{
  "n_layer": 8,
  "d_model": 320,
  "n_experts": 32,
  "experts_per_token": 2,
  "d_expert": 192,
  "d_shared_expert": 0,
  "activation": "swiglu",
  "moe_layers": [1, 3, 5, 7],
  "n_empty_slots": 16,
  "router_score": "softmax",
  "normalize_top_k": false,
  "routed_scale": 1.0,
  "balance_loss": 0.000429,
  "balance_bias": true,
  "router_logit_norm": 2.0,
  "init_std_router": 0.0178,
  "lr_router": 0.00063,
  "vocab_size": 8192,
  "norm": "rmsnorm",
  "norm_eps": 1e-06,
  "tie_embeddings": "early",
  "optimizer": "muon_variant",
  "lr": 0.0126,
  "beta1": 0.9,
  "grad_clip": 2.0,
  "batch_tokens": [65536, 131072, 262144],
  "seq_len": 512,
  "train_tokens": 915800000,
  "steps": 6523,
  "dataset": "wikipedia_en"
}
Below are experts of layer 5 (counted from 0) of a mixture-of-experts language model. Rows are named router (the router's row for the expert), gate (a neuron's input weights, with its number), up (a neuron's input weights, with its number) and show model dimensions 0-159. Each number is 500 + 25 x the weight over its row's rms, rounded and kept within 0 to 999. Numbers have three digits each.
After each expert's rows: "mostly gets" lists some tokens that are sent to it at least half of the time. This comes from a sample of Wikipedia text that the model never trained on.

# expert 26
router:484495516470485517448511545499537493493506490520490502463477520506502481470475514559466501459507500517492430504524492516498529519534495512490507457476529515490476542519510504485537498491498505442507487492497571509498519507528466524488438514485476440463512486492459475512520483541459470516495501536473500511501477529470474551476493523484511513481500481489534481486558517513495490497482499515489521511530461526464510504512487459541488516465461528477498487498496498471478456444548488
gate0:496487510515515493486454550530457488470525513456510494531499452495508499467492506531490477492473498521549562518464509513511486493497490510498486545494488501506503509480501481487479478469509526492461481516526486466499488484571491485536554524537474516476499479502508465502486499499501511486514485515478487502473510541493472519473513483514497509484499525483531502564582484494514483467537510558454484473522516482487533538484499530538461512504495475466544490494513481500477554457500486
up0:522504456500440489486472501481515496527524501485465493481493515544492473493495504486519446498496494505483542520524482514498503526489541515478484483467466515506472519522484499486477445455490499500529474433482504527510469522502528465496528484479479557520492538452473475522552463496492551521450476483538490497463493477485515508472501490467515518482473462509436488507477469505471491470482475502478500504457488486480472482482502471474529449525540555496502489496486485504510460504490492
gate1:498489516466530525546502494499547522524441475500449485516489512516523510537494500490507501492495484477517544578482505496536515521509509494490517475460485487503492474493505513490520481499529499499477476499482524499515501523453532467490511519484506456502500484502501526496500505469456514492485494446461495479465524471491521489530553483556504497508518551490489503540520485460481484490493478491502508539466525540525491528500485495542530493484515459532507470503541536501503507466500468
up1:504479487475515515500514506487520488489493495483523515475512492503483528521513505517516470540494480484502468523526460538495472532519502451474493436556494482510509511528494529496488519525454524523538489477484513530485483513474500504485471478505538493499455450505504534491479542478492516487531487439437473481540497459487526492526509488510488510517515509493500491479470523481501499512494454505494476469493516521537483495504466523527522526484501516484507504455541556503484469495472493
gate2:480523520458531512558528492487488504474503493486551487502506472511493476475525507551494531524543493476503477526473526513475469463563454522506503498481454543515521499485487472495484500445470538465492506474438486519551504491506498476503482500534532539526477500455504515523493507461521508477506530488467500485508521509502494495495464486501544477480511513527472467520504476515499489523510458509464439493484496506508487511504479491516460518478507488494483518493520514515452509482462539
up2:502522563519523515490493497523521484490490483515495573489495525495487462473520482472452525491513512551484474492465486504480523455529509531452505477482504481534462511507474512477514473515488559481515457524530514492497496530488496498536494520499487521483482500474506530441505536473498517543551472496547541484491528529503477488483520508537484461479528468489485539484495505530472511481526520502523504489514499510517486562531516486468513525487494499497511501508490518524509492507507498
gate3:495492476483523478553477506496494499527504489494494527519534496471476496492511518525519464519498520481524446509516529501440496467526450521476499477517449505485508543524518517506516495537446491471476488506494450526517513504496524491483499480521491487519522499495500500482504486496570495499477523496509472482495535529508513434510506518541494448527463534508531469509480495493485498483552493535471497511525489499532503477497511517481490448478468518485504517502517485481509444512474469
up3:500555489532482471507487500492521484473508529522513502518462551513483477490536529501547454492515484455421492523509566455514477479529514495485484467507470492508462498488471519509560516554540477485434516492472523465493468520491496499488460547497470523484541557487492488467549448513521513535486483490502516482471509505492507498533530499506506472536552490498498442531484516513477564484495534503521496495519516517471518500512536488530491534476496529487503483460524508551455552548503531
gate4:497520499479491508513491496496489462461479498516500511529566492528493525498487519489528496473493541496480479487492433494556463479496490488509517482475445539491492463478514469484490496487480542500500498477499513467494476533497508464541527481500484507523495503477570502470529512495563559474514521475483475492517488470512498508507487516506500484484511480519504486468528521540520546505494479488473485502455461488512498498493434498490509517480460509481490505535525502478507494507491478
up4:488476505503516516497458509526490505519506506492468536493506495504512493517493481506465478479473487482456497525498505494506516509498520515478502545506532551459486491499524484506526441480483484553482470491498519445489541547515536575494487512506526476518499476507505488467455491570455487487470554514499536492503534471432456481492495522502553532537472498503506493530498491481477504527466448516545504494476519428480519524511503525472556494522510523485491511489486514511459528500496501
gate5:467526486510543505496532539490498517513472511515494524458527508489508535526521480478491487502476519506489517507493576535520499514462513470518505471498497512518542492469498502519518525497514478521528478528492497475519531492488472532467455472486541524537466450508517528491522519456498522481516503495493481469479436495467523495502518504518476526507529456533510503536498505520473492484469491506535474470523464513444490461437505498501503492523542488489527516464487524453492522517539511
up5:476494509499488518514528465518466498446478482503527514494478498483503492505494445513534494487526509520473491510475510508489477486488515486507522503471506478493453478495521488494472484548483468454526479465437508517486509489462470474455488449522480474505516527484510486506514485543506493528479485522493521494471494507502493559517466486448488529529521472501508470497486513481502514529490520531507549509512517501472530533504511490526476511441456476529480515486520446487484475533509533
mostly gets: " became", " is", " made", " used", " located", " took"

# expert 8
router:495525492488463534467466538511509495500524478473455493492512518512495499505534507465498543490520493526544451495446498504498481493509518451510477479504497473541478489487457507457485490491528527568540487475519482483533495503558506469489543467474478497505465544510527487512483520490473502523446500461507499494484518540449478490530494532449467532525501482496496523486469488481500510527486484506534492473473506492510478478482549529467511538517522518471490521516494501539475495523510505
gate0:503474518537494481490535500484507469516520503485490501486496469518461531457439521502498479495504531461496498530523487491496457503497496505494496515492480552471471466515500496510499482523545501533503505539506534502498546461512484538460484515482560521460477507530494478411497481498519455468515468488531530499504518469514524513444507496498490448461494538507515528525507477481467473494503520511506494519523480521514467474547488509489520516493455467543499428462472513499483555489497513
up0:475506518542517494498497476525519463488501492506524498487470470527492477536494497454562515490487479475522515500458521507494534472476521495478524484517523423514508534529454490459457502471452502500478504499490485551506470518521540484497496516499471483509493499484507493545458479482523510510515514544480553482527495547476489486520501475534455532493498475481456510510511540523531519541515470474463521474516531494486503484502498499491510477517493489503526491510434456507554474489498467
gate1:443519523528469501517525507454492470515524483541510489516527461513504517489519468492458502500515489501502517485509518475530517542498488506537469556502505546495518527501491512503481509509482507480492515508533490494507532502519525527488510507518491532519444516483511493471495502513505483435481507472456499459495490447503482491472496518480468491528511503523464516482430531539476516473509526464506494487540494493510511508483479471448480488522516476498474521509470472507490478509517557
up1:501527458490505512501495488507510476481546538482503508498487484441473469500501496512479499481489470537477532480502515545490483475471457515524464527485500496493474480475500536518475542437524538499479483526480484537536499584512489515525483520456523548484510461516526489508459491478533498483485506526470465448498514467502531530522538505526497493537460494490510518491499508510467468492505475468517511515507518496476497518514483499501498469480496490466481468537489511490526543483506502
gate2:531457518499499484543496493489470452500509517529518493496541559547471539479513503526450510506532481552523503517537483470507472541489482507554492518493475498516559489493505494487481480489510527478523519501486510502503534515503539516499475477495521522521485495530528485494485484498514559506465473488498510499470474550483486536511487466495481495479518482469555516517467532522513553548496463497512508458525487470493484492452488516496446510509508511513538488532427447502520508510498509
up2:520487522505477493459484502519506553479546507515497469476485498529532498494516488506525493480444484488476502467481485508517483521503512477495475505500496509542505503525430520472557515475461543469497481513476517498524478528472530545504471520531509525545478515488500472502480482533483502518449497453521503466460508499477484495524489498465452531515497502530522528478504482507523531494496510472484488505498503530494483485502486522493468514545458531478490470502471513570507543523524524
gate3:487529504496570515498497478516499477492521507531486535498483505503461492504528503511520491519498469515488511484488508464456441437457552544522493474488494471476456463509482471467466536512472441489515532527454500479497526505519503512499495466500532505465486490476496471500473501474494525537525517496486465485478435528502526535483477491533506488472480500454453481499513474480496464540490525503484461516471526513507508485483506494494468501482495479469536472493478499537524527512489509
up3:467471520524509464476469497477486534488490518458552517441500436500500472514515489501509477475477504488552506467499498494485492490496449468518470512503490505482501506534509513488484507485468513518500456502496462493471498512509458496498485482439502522508477519495505489481500496505463544461531507472556537505489490513475507519498519528493487506519501561508520488505523519525512496478490495496515415514481505489502508502452505492500499500488506500499477533515485472531473460505489488
gate4:535495500498492510520536487485507474521455513497468558496506501554502502487523530513494500548498472476502503480469523488477481511461534510462508478475511492520469471524457501474488481544479463519459481487486502469482475485506478540537536544503498516496442536485477529505451495480475468532525524502501489495519544527504473450478491484503528491516508483506487466518536470545517510467523493473492494507506472512519543543490496467510512519503512511516494481502494543513458489469448461
up4:537517527486475517461480489519468458519467504533527504537480515508487511465473508471521484518487543496484486494495469512521500426445462512479511486508498524495515496526502508519494476508511522504517491477485510533469454501523534513504545491496467489550504523489500478503452495489489499530540536540514539518525507511481496527457497464486516483498502480540530481496528492501480501473485538527468558497524491510466516513483488490507509485508501518470504492477497520496489477472475509
gate5:435485479499494530481491458491497487532490489568506539502489518486483514507500517460503507444507492467520506510541487456478473534514463510472501569493508503487496479504497460532500535508479461519502475522510481543469532525524495533470516491465522524507534496487485540487497534488508545525502522520464553527516476474479521478475526496511508488485508519513489494495503490514494452516526513498526539522503474466430489514489503490497518542490482473518477535463544545481537529486486508
up5:497495521511474485497527515507502457558466499493469512524509537461540541493503504464473508424541512488503438453498499522500485515498423529487508512471478505516490508510463478497464505498531476483497474512480488502472504514530478525488456531504500467486518517492484500504490482517496509513534506497519503554535505517543484541466441490488545533512454496511500477529472472521495485548432479512482478501504560535475498502473499483511501498504461518521507524495558514485529502504539549
mostly gets: " p", " both", " Sp", " res", " Po", " Jul"

# expert 21
router:507448524562470494555482492486482516474524505498504542473467550468502461509485462490534495513502493518533528503514463482503509548509468512452528492555492494508528513497433490497504526485513501529455490519466464499525473516480522498517512509483482566500500492502465447483489510497497427487466509526490481463468525445460504446490539501487500494469573507521479471495482503505494514513492513512543505513485482480524498495449473499447523476499501429512526466489471501512496530479538467
gate1:511482464480486446493509443493465472490545500489507437466527453517532478496486532493489518495562533490487513507513509445514502507505505485478540520497475486522475468473480547525494503463483498524531461486439498482468485517521467515478500517524515502480498492493479499488510501518541507492514505486510453541498484504524506491510518508509451557497469495564532469454518500509511502539496562495513528502481540541488503465513434542509503520510503505520499544523496478507543494513466522
up1:498497520503535553496489458498485483481538485476499517473496481500456507505525433527487517533522460516511504510540492489492498491515522501471491496502444485473490523473498484434534514527508504527487511505475485490494507479473519493515486538489474507494547453470525471520502529491509489495544482515490497486530509533481465501491498513498484515506455515498513492485492488496479498493479502501547477535491523500519504495469488505547523481531517524529442495510504472539525485476508563
gate2:473477503493523465522519490445507503523530458491469476477502491508438482544476522501478510490501511471454450519512525522480491497493503528554460529462499508505518487503514474545507488466491480472511558553503493479490506479449478483502506479477471434546500483508493482501488503516480443478483522525541493526531493493490514536496500491523458541499464533488509527517526524461468481481500461544525501516549503518473461474484524524442518514491480549504515493502497522504487483516512479
up2:468469504485524486512535492495502547514481449526496474482504473510505469485472497508509507520512511513517487545520538472462469516545545521482530497469561515505503488551481507514519490498490511474490496523530516509516508485509469496504519490505492456495473477535488508430535449534414535468513520489502534497503466492443500548529527522522458515485516529533514489524529517472467478472514497508517493465507480488468476516526467500463512545498503511461482503485498488465454525502491462
gate3:484514524521486446501516502489473490469499538482509516536474489475514516470485505497510534475491473530483480502532518541471458544491525497511462495540515548485524516503483510489507476508493533507507436489511494498473481496505517498456508472527483498523488494498532517559499497472507511475527486516524518507473476507492502491527521528523459473480511486477503505504516479540514517478498522511496494550481491490517554459507514506498498458537496475470453508485506518552480543509494486
up3:508515502505505539538437503486528476490486495451501499469477447483489501488508520532550523501507505477534537529501493523534497451485509510476523500522492512490486520491472491514471498507452494479482470507506484525523451438522533522480470488494480509509434526497469501494494514470487517487516507529494532512436500526489500529462502506472520513487484534495515476484533553484490527495504532514513504552482474466522510469531504495537498493484464493511478476492508499519487504511521545
gate4:489499450514508531521506474496515495448534508483494470585505493495481467505517511520471482469553516521530495512475469514494510517508469521506519468462505503507469474526490469494526474506591488453425524483475491464497492498470509483534513492521535468505457489510499520519513474480489462444489511503531487484474475456463529489514554528509478449504530482542450538463506491511477561471497519517486489523507464524503519530510471488467466486470479500475490495522543470506515473482557526
up4:519497526483517493571509490543495555497515534513503481517485512536508500519504478484509498505505495483521472457499549469487446520516555480499447435468524501532539491548541459526491516530479520469500490500520501491493512492518489498496506499496510486516458495523531486498482482505482500492475531519493491530472537504518501551473468527524480497532483513481466524508473510506513505530521440534489535535485505494491500472455541534492458504523477505473529510451497534469490509527516506
gate5:500532518507535512496517485486482491501465516509484518536514496528470510481507548472472491485571446511529523522494525522471517498491511509535468523460482492497492490492502542520513461482502531527518457517536482505505497519527488494484496502465472551505502486491487506492525464550495450525527505468533465508507484493514531474499484502526547488486509489484514507521459525522535494533532500532535487503535489540452504532505487488499495483479528540532519503493508477459520453506480459
up5:499508456519457496499520476478497486512504476512508492499509474453531440500488476545545502457468501476489462481515466521486488501531520526452518494528553476538482458517442498513506550528482515497495515524503501460509510427476502488491474501495516455483519505524525474500479558470485517489511491536523540486492515502484476493532512499501417528475470504514440497519533472495439506477534520454510485497471524488572533477491470492530509516518503488485513478543507520554475505483501541
gate6:493430466517442524465501507481472474520465522530511497508514526502483522477535500471499496497483500480496502548477514481474497496500486485547505502503527514537558446549502452470476484500507526504499531481459428489512484499456520487487422514486475493501489488497511500505530503500500527510482538523492538497501488449531456456503557509491492519453486501502511486495457506507457483520505499506487497483487492474495465527478512513481536509462523467477477498463457485509520473425491469
up6:492434500485498490471514537486508478544466487476517482526510516522539502554502504508525446474513528529488505485539491505525480514529543507506489499529511528544499492506469519474498465514486472494467521522469478507467479496541510472489515516516476489500484551503508551525498492538495536506477512485501536508503514520478496515511517547485476463492558500492533448530520481527530512485533486475507523496491502465514490511470518539515552555460493470484537470499529484526487469527520494
mostly gets: "\n", "H", " •", "S", "R", "J"

# expert 13
router:495529479503492513460452565462482494529479480487527474502569543505530509526521500522527485498497506516528460474515494485491534463502486462488455474546548491477513496542440474473541467522550500510544526468517533512551506485526518508516479534512476486512470461503502483469479472467506455481486513498494476515501529497475493516472501548541542485504564528515519521486521522469482483525531455488530453515471509540486502487510513516506507502512495524485474512500467497536530478488472529
gate0:504501481466510484489522432538528510526479462514517486469481474532501550479514511513525467510524533531499478503512491485528478495480498451461473515490470495491492474528520511492479468504480499473509498546485518494472495511515542478484524458494501491487518511477474480512481444505528519539453537506461511544477500522513503522488447503502545518504495475527500465537506560496483475485483504503478469481477477475505503509518536483503497546479528497465479520519538508502463500524477515
up0:497513493486464466486510513505507459512476561492508458475474492488510543498472526470516531504514501541513562544549516457491511474483551495511457544485524530481504506487517534507511471490503484477514453500503490474522520524502478494505523457477482517507504522467478478518590504541480431528468498490489503532496481491472494517501480475533480518525466483512525496516518482499494482503460517467495495468510481439517503494450500502458494477498536513482475497509514487481464488543506479
gate1:471492552504510451505527520501474502477490496469519493526508450490524519533498492482501513464478510515526509460474525466469512475487493488490495528511490465543501524480451469497479503482498499495518462491512505500482476523533480510528502490481484506508520505493483450511499529491478504482470487434530483509543476523522516490502480488497478546525550485506539507477482532502524507535471464512533513498503510486527538464513534504472487511521476529559492518479467525489487487526468497
up1:490500500516491487482524539496496528490521548509463505498540479517485474502455510486494506498500451487496472483412477480478560489508496485522499532489510467529507474539495506507457497499511506511487500528518498484479483515516487516454509497494488456446541489518477524475459524500506524426507552488482527496546522493576512521519488498474492515468518474523495471506467506466518502510479444480498493495513495479540544545485481465454480484502492506478507519425518503505485481489452539
gate2:512514501515472506446526431484471508458502513508485480464489470494505534504546512480513486493556458478515514481515481498544477503512500512511498497485509510472489513515508504432476452485514494531533518483536556471476516525484465525469528505471443547504466508489558485495548484475470479478502488501491446507534528528488461510517487512505496476546511511527487449508507533480530543500498540495471523492479478489532477485506491508489501551482523491508514524534518451479482536509485515
up2:509488454519508504486520531494505553502514518505489519486501467475519458488511472527439515512534513543489513505479539531513502516516490511495507501475494531504508477470502488517516481528504548453466491530552494515496467450479449485541528491506529502515507466558502479491493484491546514491486506461504473442537507547480477468505485547516496483501516534518520529507516498495524494547485499513489493481535532503496470540519476481514500524480504509476477501485491543467505498483548503
gate3:530481499497483529529496474505535512497507471497528474500528503448517515448519464520471522513515487475522487493450490548489466465520499456475538467497510502507456502478444484549520547541497531504512499434500482535490499521488509476498482501507492540500494475544531470533522501531487507548507514499563476508485498494520509518539481527542496500468506525475493551487475500489503519534573474476514522460486501464478510525517467473543538534480494482510481473489502496477460480545449470
up3:517509499470525555529518495531514517468502538520499481484495490535556507445499492494497496481489480501547497484503487514475503484497481517503488493498529480490486504535486497506519488546529465489505501504484562539461501506486473519487498530518489502536487489531521475533504514520523506538458482481514527528472500467483512502523500501497502542469430506470518514517510485519503524521504489448512531515492543464479479532535528410492471510492476494549449478504510446506513502514493453
gate4:496484504525494512533515516503503483555476521602524468509522484472499509478483494515490502528497438471467543507498519491493482518505490489516508494491489531481528522477501498510508485443481496486517523502492508462520506528468494504531480527485490511503491513491489512541490509465537483507496513468506510464559469492522475507447449510433461552508497507494471500454467510477468501500506546551517465503519483508455515472447529471471434521470501499518507438508475510509509468484538489
up4:481526500506525505506493517499502480493465482505485497487532522498516538509486548493487483480479503511502512488519445525484485504482555458511543493500490480457520505484495509524464445488497504502469501526457491459497503497487482528480496548486503541517497528486509510563492513478530478521504507454528519506488483522515498512482480452469489517504506507546458499466498509489506547491494540607492481533494496498517518486434460502510493510549479524505502466468495510480488486486477514
gate5:456525503528487544540522499508498545512529499503504504454512503470452490483495521487515478495496501491472476469500541496503517479552499515489540511482518488478525491513543509512471498521482489497499515485506519513456467491546529503458523485490478487530500469507427500486523483519522495480507523499478525492503472561471473505498540481541483539474511463506474501512480513456500492508491507479469531503482502489480502499501493511494527496496500503539482478491511517434524505490446490
up5:502436498469509480511495467469502497513486477500504459502504528549548469509533528504486504491520457493503510505522497489491492510485504488501491475479514528501463481520519476476523477491534517533500501546490498512549477505469505533510526511480527466486512525505587507448467520515504490518432467502483478530521489477549494510534487539465494531454504486496499451470491501536538532514494464479461486476500473484545511525498459485494509482475471476474496508510489495529509465511532518
mostly gets: " They", "ations", " they", " them", " members", " works"

# expert 10
router:490487490508489519493523492481508525476499511472496498517433514480525463501511505501491488484508499509471516491534489492469484544434497528565481493512522482468513517492493467511506494492544473510499540419520497501506495498531459497550476483487488511498470475540477507493531498500493431523496476433457452519526509519491519449474503515521496480517526507480500478449484510446493515473564523479502491505504512512477497515515479538497528518527519473529486497538488529509517502474495461
gate0:557504496532499506506503458503508522539536481489500510492514490512503555482503510475527492513493482477498501498485516524466513506490521500500524506500491528542476495458497483516510489529492509449524480470498477503502441532521506516515582522501474552494491481505516479512473449518467489510489507448510491499512530513508488513474490477494510502482506524487507487525497537492456496553529523487462538528440470486498490445484451464507468556530497499504511547480487451482547475480463490
up0:506512528495509505518468518525519494518482504494523498478491529489495512542587513510528454463504435516508506480501501525510545505511496504470502468525539513534505513481463513483487523520482516515541484479459505477486503472495489493471488482491556476531467502483482488489509495490458467534482532514493502513517469491486529495494496519501523492503555571531488497531441489494527509506476497489482532548516529477490514512561541471534487487501491488529502533481493486488496507487521472
gate1:509537425503519478492472536504484476525484479495479500515509523516495488476507498529526470509484490500544484452517504505504554530494457476479509507488539524504453506503497513496506496478500485478485510524488490496498467537453588522471493501463505519506538528471483473518462536479493511486500478530515451504505501491521490502546505522479528490478468453520499498530506489495514508466466519463483540506473532496458520487489479491446530491501472481464501503486482478500531522528482507
up1:505533500524503503514496505493508511505474547547528448472505461534505535464447510483445484456511484507467530501497482475460518492486501456486490538460520519506497507515507439522514471489545484539517527572488445481495491503487570461494516466510508477485497501490468531530494496482468469506543509477469469534506470505492510448496484494489549513488492508516483503526531517570508524491489492469468509557469512502484497503466528490522490514508500486466510513498489511534498515493496514
gate2:492500476478425501485492503457471464447495499511521517472486512509511483533518529474508529455518506505494458490498508527456487522512526439492534515531530523506512520510525508491487532488512482482461518511426461485474484548490518508492535516503534477516486501528485471535480532508426511509497514526494506511497496483519543478446484481483504486532481491486534499521481481546464485505500513494462462518502555514479463517492509494529482485467486534496469539474514496446497488494539526
up2:478502488529499489486511575469465504483491511520466508495472499494532498498469516506495498489472540483541534477510475514466467547508496513463525543516471533427496483490528496505505478475440484494523514502475427505488500502522523529477523511513473476540506452535475429562495553523499524512548518490489508502492511479448522498465479522518492505499528516456455525520490500496481508521507516499471506512515447531509479508508517484500487499462484504491491492494464557493516459497517527
gate3:497497455546518446464502516501522501463479504513486444555503523569462502496497523461478498519503514493509523522484478489554511501526488475503515545514514509458497523496482537486497509466471511537449518548482512491502499499497556522511506523509499484502488502481494458507499513502510466512494491488514520479525459505513568491512492471533497508485470466485489462520493521530472454524483525498477469437506509470511472509418442518472505496393530509497513511503552503512450509525501489
up3:494510508488460527497524513499509524485529486487503466528495518477487505500515473499501536464443499505515476487499486507439456529450475446514534502524500497477558472521459484516450510509504509472529516498491478505501491517496498511485490511506455458500502520482484525488475526485482508519480513483484519496467516569468410459477480521522513494476489478521526488489492511502491536488478473476521453506474500513480465521532472509507497467488521444500501493465519449479484531528517486
gate4:512471511498489472456504470522497498559505483492461518450504468495531515484462480493495524515481497514491533508495562469516515494526496496523525535436503493495481493469500479497509474487462518491495476477490488462514509477496486494522489493526514500502493509483443521483485524506461499428531467510457534464490566488538462545498499484447505549476515461526526490468485490505482511466490468474487473484496485498515558481510513541492502509508498548500490500478473511515458522509487520
up4:515540521508497555479545509512554514486494486496511499516495522488503491501519533518475462516549493510448512500488517503498520448499475484526491530543522488510518496513532520522494497521522451513505504477505492444513433491487475479523523526520511486526472520514510476472521492490467512572482510499495497444486519485439486509504512495509514440538518516527521493536510454497482531483499547510457469491491470515521517542472499519497534490494500511514497452516483529465473514506484537
gate5:474557493528555474496491493504484521493515474495549471453516454526506483496492509525549490509506482473491447496497484528493493533514520531519503472497506507504446515511488505516455486513423528480522537512459496549476535509511502520494507517505519485502489527493475524520492512534469557544472443515469484527530486477482479515504508494484493543507481516527512519520561537520492508495475508525475511559489510505481448523542488475485467521498526490470498422519526524568495504469511515
up5:481459493516512467539507506510487469498511479513535469499527525491501543521518477510535465500487510506536528505484495453520440501511505488546514540505498525496459507573531513502431492478471451521511523448514498507509529454513511463492488497496452504557507524494483476481502523547492522541515509528480515509462507521462487508477529516482462489530476508491523519492526498503532516514491474543512461470490471486465486484527473541470479486510516523520486513484503524527498502568522476
mostly gets: " part", " development", " v", "ction", " production", " conf"

# expert 29
router:495521468496522541468507503554509449499507512531481510465565460508492474460505509478534506533487492512539510487481504526513445498521504505482489506511459474508477491491479486494478507510466484509544459521488510489510481551481536472504472489501465519506452536483481500516522496529534503539490521517486547506450494479509492532472518534486515488490494470501532499503490544554492512519504484515472502465513517511490497496462469474520453429470504512474579497539476516503483476513481478
gate0:539456465483537485503461521495499525528509537501498540505503526464425472506519481515520466434476486483508524527532488487484488528503470528461497519545491546534541514540501475543542505519501494507506479511490453475479485549499495483500460499525515456459518507488507491497433536491494536499488506532557523464491554472490518518521482526494490459486480495502523485538529516499484489522545528527504480462529514518506539501481554495492544506523491489538519475493530472517521447479483506
up0:486510541547487504506516484495507476475486506516500481470564525527540480533465512524478546511526487483495459487519501585444502472510501457519500487483502494473528469516457501497484536473529513516464495492536508476478471496482508519488536511509474492531527477480456522475528435504517539484514471483461492513504454512522501519477495499538523524473489507472441509479469503527501471502468503495466524521496495474489441513502503456501501482491502470534495532496526505494490514519540554
gate1:498492473462478531475482503511548531508517488442522490513510518525480532463436529554516493485501491542507504495528522529503515483531472510529521526505526456513524498488507491500482498486497533539522551517527521461466457508542494490511524502466493522491549474494434504475490490491500501506478462523494503508570495467503523472568503519488477499491462509463498523484477524509470483462525504508525507498486508496501535469545511533489512500501516457454483508512522498508518494508523501
up1:506526541512507465493484458519515464499458485523492517587451447452520488487479498493498548473479446509494519423492512468529506482500536465495478484495496512481501477486481541494465459487481490479456468537490474516492511491538489528538543471537475541515470506492512499531485480482478511534502482517519500519503456497533470534494481511515507508488518475529523496490487478452480473510440499509500519498510488514538457497517489519537498466504491489525531481472503500490499495500493518
gate2:488524489475492496537474490511499537494533508465518492484541539470512483503500535513493486499491475524500494493535505529492486490461472495489515529488488442493533465486516514522486561462517490490474494482478494522484489482529480500504478523554474473467522513441516502490474510518489501506472486515514531494478496487518495524498464508422524450555491500491496519488485478504534468478496499501486519492508478510517504514503485516442508479462532506498523491437503534487507479491489480
up2:525455512539503501511505478475471487510493483495418533518486531542507502525478484499520471500522509482495468498502489528520478492529561542522474480514518536510472471534483476511512442477489478520491562490515505488483496541504522512494469477447503502523523534522506487490533527506505462561497523480462487515542506517489536493502520479568490535498503511509496519467503532518521548481540486526515531522502506466501476495518525479487505499491488499526541570538484443507524531498465499
gate3:505479516427471511515487506458534461472555527513578509503499513450529537490503451504491450489516493478484491549551459477512474492497519504490498533498482458478472514459548521480491531468506462515494535544515516515497476502474524518445536497485504558497525467493481492504538476506491470494479492454475489478444490535493520509494500479482517510488485504467518460518454511479505496514542477506491508547494533508484518473502524552476479481447511489481490524495502474510479492481569474
up3:537493497536531504474507501505483486516422494471465455508494533512467464522505543500558534534521522510511502466489516545498516482502431479525460436493552513510522480534460513513482469500534493494482502439479506480526490462493541456532491472521497476535506467503508499536485532509482500530478490559513520532496483466507484528521497536531493500491520504514482486467504502531506521507489524503498513475494458473514486533458508499484495511516504513513499463532498496490558443494455555
gate4:479507534513484438506466557442499482473517500476506472509500513503491493485492469476536517418501509508503516541462532513502452490484515510481464485471539490476481464481488454502505492488505525532506513491520504495484537502509473501509481531518510490459511498473483509525506523490503479489500517463484516505497511462509449472464545554529466494491498475459468485553486522445520506450541516479504499491546492456495482475483517544478462439471494504502499534534475467544502550490486493
up4:455504485536477499514468543481487521488497461464486461490464501520488497496484496529507519473476527498504579517442535498526460485477477490497475478476506468483508487491519479469528494474509439505453496505527520512504545492525477513521516527476529500474490483469446522476477479494493492513554553467501486495498495479518468494462511516509496520518495503482499491562508532496494461520505490503487440538509511483496487479501498549489472453505487494512476502514498466513464544491492491
gate5:468491520459517477505503506501519472486509505459486496470491445474513537551490512499471505488466523502493471527530471515510517501505533484474513516439513478512503449524539510492535479479496535511502490535513511546504476504463486501473557521515489496526551499448526530500495469478481555488557559513526519484478476476534495526484515513454485458553487520514490503479512486510537465527517523483495495523512503517485502490477482484492497507487476508504551483490522507497466478508487491
up5:534492546454507476498474533511548497490524524461498495505517527457508536520516546488496515516499462531458492532521519490490521524525500498484515526455497476475473485558575480504539490517473521462528511483536515480528479535493485510488509537473522537489543488439497531495481506480496480487510496511508480498493516501520453513510451517452516473537481536483465505500504489492487481482486539532469500513537489524503520517478526465533532509459493494467521493498524501497490476535525501
mostly gets: " \"", "\n\n", " '", "In", " “", "Un"